config = dict(
    hidden_size=128,
    n_experts=32,
    router_score='sigmoid',
    norm_eps=1e-06,
    batch_tokens=65536,
    max_steps=6502,
)
Below are experts of layer 2 (counted from 0) of a mixture-of-experts language model. Rows are named router (the router's row for the expert), gate (a neuron's input weights, with its number), up (a neuron's input weights, with its number), down (a neuron's output weights, with its number) and show model dimensions 0-127. Each number is 128 + 32 x the weight over its row's rms, rounded and kept within 0 to 255.
Before each expert's rows: a language model's description of what the expert responds to; "comes after" lists some tokens at least twice as common just before its tokens as in all text. This comes from a sample of Wikipedia text that the model never trained on. Tokens count by the router's weight.

# expert 23
Section breaks and headings
comes after: "\n\n", ".", "|", "=", "==", "- "
router [154 119 140 113 166 127  70 120 158 110 130 152  57 106 157 105 117 122 169 140 156 129 119 143  95 145  77 154 166  73 146  95 153 199 102 153 116  87 125 165  72 132 150 139 124 101  88 127 129  84 125 122 174 195 106 138 194 114 124 160  89  97 112 111 121  95 127 160 166  91 113 139 116 153  74 175 103 163 116  65 154 128 117  92  86 107 168 133 122 149  89 107 145 176 129 126 176 121 132 138 141 144 191 109 135 104 116 102  95  48  85 137  75 126 179 120 118 105 152 136 147 234 115 117 146 172 163 136]
gate1 [147 130 174 122 135  98  78 137 135 140 165 164 134 108 151 147  98 118  79 117 196 141 100 141 161 163 112 163 184  64 113 123 114 187 135 134 112 133 152 199  84 103 180 104 140 102 147 124 117  98 164 126 146 125 155 126 133  92 123 109 135 102 153 129 131 119 128 141 154 131  81 121 103 152 190 104 121 171 102 167 101 118 142 137 127 165 111 124 150 136 120 139  72 149 133  49 163 113  70 184 113  83 180 151  33 190 171 116 165 112 148 157  80 150 166  69  92 119 157  94 121 198  88  95 153 125 121 142]
up1 [ 81 137 121 108 122 126 166 183  79 156 128 107  96 153  75  93  92 132 144 126 189 130 113  87 122 121  32 120 122 107 117 176 152 125 110  66  70 134 152 102 113 120 106 180 170 170 120 114  76 143 105  76 126 103 138 132  52 143 178 230 122 180 106 137 101 148 129  95 179 114 160 105 179 127 119 124 116  98 114 117 113 156 159 118 157 138 145 133  78 119 146 106  70 102 120  94 167 132 131 121 133 152 114 165 139 102 106 160 168 120 174  99 103 156 138 125 138 143 169 142 119 201  75 143 155  84 124 163]
down1 [186 133 194 108 128 155 152 126 169  97 103 127 173 134 139 125 161 126 153 106  66  82 106 146 180 167 204 144 136  88 156 107  89 125 137 135 171 111 125 157 105 132 122 102 126 130 170 150 122 173  61 138 164  96 159 110 154 115 121  81 113 118 145 115 107  99 162  78  67 170 130 216 127 187 117 201 139 164 132 116 136 104 137  99 142 163  94 106 159 170 116 105 134 112 174  99 137  83 131  98 118 116 103 103  86 152 159  90 146 112 143 121 135  42 158 133 111  80 135 120 122  62  71 110 161 107 112  99]
gate2 [103 142 135 147 189  78 100 131 169 109 172 108  98 121 131 134 107 169 114 150 141 116 125 104 118 104 149 103 113 113 140  83 152 127 130  85 193  93  91 105 182  99 107 127 140 142 118 180 110  92  65 206  92 158 126 200 182 156  97 179 126 137 114 132 110 123 142 139 211 111  75 149  61 161  66 174  84 150  55 130 105 156  76 110 109 153 186 116 140 168 144 115 120 112 148 178 104 157 118 126 120 138 149 125 145 115  98 131 113 175 127 180 179  87 162 130 153 140 159 114  75 158 110 134 142 132 130 157]
up2 [ 95 181 132  91 109 111 134 162 192 134 218 169 113 134 176 125 127  83 138 134 100 128 174 100 151 157 127 107 133  69 201 100 137 106 108 161 129 177  73 147  79 134 161  70 180  78 150 121  86 120 171  95 157  52 159 145 102 123 116 180 176 127  81 111 111 140 149 137 153 144 124 115 101 142 162 112 140 207 163 133 144 128 157 141 165 151  89 159 129 118 128 115 134 127 143  93 129 138 103  83 172 154 109  94 135 110  98 176 107 165 155 124 139 148 163  99 139 123 101 150 134 176 182 118  54 133  94 114]
down2 [111 144 165 141 105 126 120 144  88 152  87 131 123  82  79 142 162 125  85 134 144 122 137 131 134 100 159 140 132 205 126 119 157 186 140 161 139 102  85  94 174 105  83 107 158 153  73 166 141 123  60 160 119 154 113 124 151 115  76 129  82 142  91 118 131 157 129 178 116 116  67 165 146 130 102 114 123 165  71 101 130 100 130 148 118  89 157  69 116 166 108 126 126 159 132 146 163 134  62 121  69 135 160 115 155 122  81 194  56 128 117 175 123  49 174 199 138  96 154 123 112 114 100  97 109 156 165 183]
gate3 [100 148  82  98  90 158  83 122 102 176 132  71 150 144 144 154 131 151 191 103 148 135 164 151 118 165 122 149 183  46 151 108 121 168 118 186 165 126 146 123 175 101 101 116 116 116 117 102 124 105 111 161  93 189  96 183 118 137  98  65 107  72 129 161 159 166  75 139 167 183 145 153  85 180 104 153 149 149 120 116  99 121 125 140  67 168 126 107  98 146  47 137  98 158 173 153 150 118 134 100 128  85 142  82  99 138 154 117 107 112 134 120 157 137 146  63 114 162 203 146 145  94 128 127  85  94 140 124]
up3 [ 68 102  95 106  67 114  98 124 175 121 142 136 161 105 106 200 108 130 130  43 130 136 121 122 164  73 161 143  80  89 152 139 162 189 103 104  86  92 181 110  57  73 137 157 141 164 135 126 139 162  80 133 139 113  93 144 134 135  58 137  72 147 110 110 122  97 105 135 114 143 122 101 130 121 148 109 125  77 146  97 127 117  61 149 194 142 157 224 141  87 133 151 120 126 117 135 121 130 105 106 115 165  90 120 168 125 118 189 107 130 144 151 130 178  44 123 174 133 170 124 132 122 117 110 106 128 147 130]
down3 [166 142 145 125 113  91 165 154 137 119 134  90 141 165 136  91 122 164  87 104  99 131 128 158 140 173 191 149 164 124 147  99 110 167 123 172  66 111 159 146 132 153 149 141 119  92 124 122  65 197 138 129 115 187  89 155 132 127 108 107 178 143  88 188 140 150  98 155 120  99  91  77 160  91  75 128 159 143 131  76 190 125 121 133  86 157 148 197 135 118 104 134 121 112 120 166  91  80 108  90 111 111  79 138  73 148 145 130 159  55 146 173 166  90 207 151 166 146 143 116 170 199 141 128 126 154 132 140]
gate4 [156 142 106 111 131  54 118 125 178 120 121 116 148 102 162  95  50 132  88 124 143 156 166  72 105 144 172 160 132 108 158 117  88 121 147 158  84 104 117 179  89 147  82  71 151 157 143  67 164 114 165 120 160  78 110 182 162 163 178 139 151 149 150  98 168 105 163 172 133 157 168  68  98 150 138 144 107 110 158 116 131 151  91  89 175 110  95 110 154 156 141 137  80  79  75 147 172 141 158 189 106  82 107 109  95 145 172 135 184 169 116 132 103 150 104 105 149 154 169 135 152 126  93 135 122 127 191 145]
up4 [112 111 101 160 138 108 137 109 173 153 168 161 114 192 171 106 138 140 144 146 153 115 185 161 123 127 152 145 121 138  63 133 136 102 153  58 101 129 168  98 100 116 126 107 105 202 155 144 163 149 102 135 156  86 125 127 108 124 169 191  76 114 100 161 158  94  94 125 123 178 121 124 167 115  80 151 193 108  84 157 150 126 110 105 188 164 105 105 140 210  75 118 106 127  96 136 125 147 108 157 159  76  82  88 129 192 137 101 134 150 173 155 165 113 176 110 168 158  84 174  80 136  84 100 125 137 166 143]
down4 [128 166 153 130 146 176  77 145 109 102 111 140 105 110 121 124 106 197  94 173 131 117 114  99 101  86 135 138  98  73 153 157 141 121 148 229 152 109 103 107  71  88 118 104 107  44 129 106 106 165 126 126 134 127  87  95 165 150 149 107 133 106  86  92 121 109 120  51 101 187 131 152  88 135 110 118 108 123 100 147  87 146  95 125  93  49 168 111 114 116  97 121 115  48 151 115 170 135 132  72 130  97 212 167  81 104 133 110 102  88 129 130  81 147 140 149  87 110 133 113 125 103 160 124 166 133 118  85]
gate5 [113 116  80 140 128 138 113 153 137 151 118 112 158  78 135 125  74 144  93 112  85  73 151  98 153 126  70 195 145 122 131 109 126 161 124 160 156  71 114  87  97 181 168 145  80 123 131  90 157 115 190 143 119  89 108 181 167 114 148 180 118 157 134 115 108 101 167 140 148 133  89 171 168 127 166 117 178 120 158 168  99 162  96 137 131 158 144 151 127 104 118  93 107 117 177 133  99 187 101 142 155 116 170 115 128 109  58 133 111 152  67 111 100  96 156 123 115 185 141  86 173 157 130 167 199 112 179  48]
up5 [164  91 112  65  87  96  78 153 152 105 125 169 175  87 143  94 136 172 109 160 115  47 165 115  70 128 167 134 149 153 146 172 103 108 127 199 158  70  93 157 102  91 127 134 124 107 116 143 133  97 110 146 127 124 137  93  95  54 130 104 160 161  96 105  78 155 122 128 148 118 167 123 150 126 110 167 103 125 141 169 137 167 139 167 122 161 116 169 180 160 170 120 100 143 143 161 151 150 144 131 123 146 157 134 133 155 122 168 127 187 148 111 145 109 105 158 220   5 147 140 127 123 124 160 127 138 137 104]
down5 [ 99 122 131 156 111 100 206 130  97 172 107 112 149 142 170 162 170 144 180 119 166 161 122 111  92  90 124 102 114  85 108 115  97 101 194 104 110 109 126 113 148  87 107 107 243 131 155 142  67 144 136 129 102 150 162 143 129 169 127 125 149 150 162 137 160 159 171 126  41 123 139 149 126 142 123 124 107 114 125 174 158 127 125  94 101 127 122 123 126 113 153 175 129  50 169  99 102 127 141 123 102 120 138 132 149 172 104  75  98 133 205 162 189 147  90 123 140 157 132 177  79  91 177  97 157 118 169 181]
gate6 [110 153 174 131 128 120  77 154 126  82 139 115 126 103 137 175 153 118 170  95 131 127 114 148 125 144 132 111  79 105 193 114  95  86  83 137 128 187 147 128 207  68 110 137 167 125 123 123 123 127 107 138 153 147 182 129  97 139  77  99 197 140 162 136  95 132 123  74 162  59 121 147 160 131 123 129 100 134 135 115 130 182  80 102 147 188 172 122 139 137 140 149 117 127 179 157 136 167 131 168  74 116  53 129 206 166 126 166 121 110 175 119 135 154 139 161 145 123 150 182 154 228 150 127 155 166 140 110]
up6 [126 121 111 106 165 162 176 181 140 119 102  90 147  69  88  84  91 160 161 155 146 114 148 168  73 157 159 160 108 101  98 131 126 140 118  63 207 117 128  89 138 121 147  46 180 151 143 153 141 130  91 161 216 117 140 144 117 134 112  98 167 114 156 136 132 157 149 117 101 100 156 114 109 104 170 141  96 141 149 201  91 136  81 133 168 140 158 159 153 125 144 137  84 206 126 121 108 131 157 105 145  82 114 144 161 138 175 114 159 139 115  67 125 105 137 156 118  69 142 140 154 137 152 148  60 132 162 187]
down6 [ 72 101  89 190 147 118  88 125 155 150 139 145 100 160 165  98 150 144 106 135 159 125 108 141 129 145  79 151 176 187 115 145 167 150 106 188 118  73  66 142 108 162 126 139  97 133 103  88 115 143 148 111  51 147 108 102 127 146 140 176  90 144  87  68 128 123  85 158 110 122  97 153 150  97 145 114 146  99 126 123 106 134 156 103 132  66 174 151 122  98 147 149 164 105 128 119 109 113 105 136 170 153 188 140  88 108 143  74 106 134   0 170 107 144 154 122 138  90  88  98 113  92 122 130 118 146 113 101]
gate7 [105  72 128 120 121 129 113 110 160 141 105 113  94 155 133 127 115 158 146 129 182 153  89 154 155 157  69  90 100 116 133  82  98 194 144 155  39 149 142  90 110  90 211  90 121 177 137 181 151  92 156 182 153 174 122  64 120 170 134 118 129 140 127 128 110 154 162 126 100  66 108 103  98 173 125 168  95 158 100 101 102 169 133 113  74 106 148 111 109 177 142  63 120 128 126 141 127 183 143 161 124 128 130 103 204 101 145 177 106 117 124 129 121 102 143 117 178 107 120 189 166 111 104 102 133 158 121  67]
up7 [ 96 133  74 108 110  94  76  97 141 142 126 106  53 123 128 111  98 111 169 117 120 116 105 176  60 107  62 178 140 102 148 117 160 142 121  78  99 148 117 100 114 145 126 145 131 126 109  96  48 136 121  75 138 157 112 133 154 110 106  67 143  82 145 113 119 163 101 146 159 171 144  74 101 130  71 144 140 151 140 170 103 144 152 130 134 151 106 103 128 111 180  59 152  67 103 154 131 157 147 157  99 106 107  99 151 140  77  80 119 142 193 155  38 108 117  96 142 120  81 107 179 125  95  74 171 141 148 138]
down7 [112 166 121 107  96 126 111 203 112 160 115 133  98 149 111 110 126  73 116 148 175 130 123 131 116 155  91 144 135 101  73 192 134  76 119 141 123 141 147 176 117 147  87  96 135 146 121  81 132 154 193 115  81 203 119 125 151 132  70 156 140 148 135 125 119  75  91 107 133 191  80  94 188  64 147 134 166 125 144 161 168 106 111  82  98 137  99 146 105 135 140 153 138 106 122 184  81  95 101  72 162 166 133  62 127 182 118 114 169 109  94 153 132 110 176 168 148 177  93  66 171  94 122 154 123 145 133 145]
gate8 [183 104 107 112 185 169  83 140 115  91 109 180 142 129 113 152 163  91 146 158 128 106 131 166 167 118 115 127 126 143 113 101 115 157 105 137 154 148 106 179 122 149 110 160 179 106 117 153 115 130  99 182 172 152  83 149 126 116 120 154 171 155 145 138 183 114 114 129 126  64 195 128 116 152  83 129 108 135 171 171 186 122 135  57 120 110 115  74 110 172  86 145 121 182 153 153 106 185 134 111  96 120 130 157 112 116 109 114  99 178 106 137  72 232 103 176 116  65  88 141  45 118 145 141 145 129 141 129]
up8 [131  64 130 147 106 129 101 182 117 131 110 117 178 103 100  99 148 127 127 125 136 135 153 131 201 142 118 165 126 177 107 100  71 158  88 153 193 101 128 150 110 141 134 149 174 123  98  83  77 114 118 123 109 124 168 100  86 171 144 132 168 141 171 138 142 146 170 120 142  84 159 132 173 125 107  80 125 156 150 117 175 128 102 127 166 140 122 133  68 106 115  65 137 173 111 130 140 161 140 136  95 116 153 183 178 223 127 151 126 134 114  15 108 141 179 110 105 153  59  92  71 132 156 123 120 118 155 106]
down8 [116 135 137 135 124  96 163 156 102  93 144 108  89 133  95 100 118 143 108 176 166 104  94 117  91 117 125 121 125 105 148 138 150 104 183 127 165  88 189 132  89  96 119 105 103  93 125  86  97 103 119 174 118 169  81 146 101 117 118 129 127 116 116 101 133 143 139 179 100 150  88 160 174  80 117 134 148 141 116 153 113  50  94 110 117 134 170 125  96 185 155  84 134  89 188 182  64 152 108 210 190 127 113 110 114  98  79 152 139  50 189 156 147  83  94  78 156 155 184 110 144 182 137 144 137  81 114 129]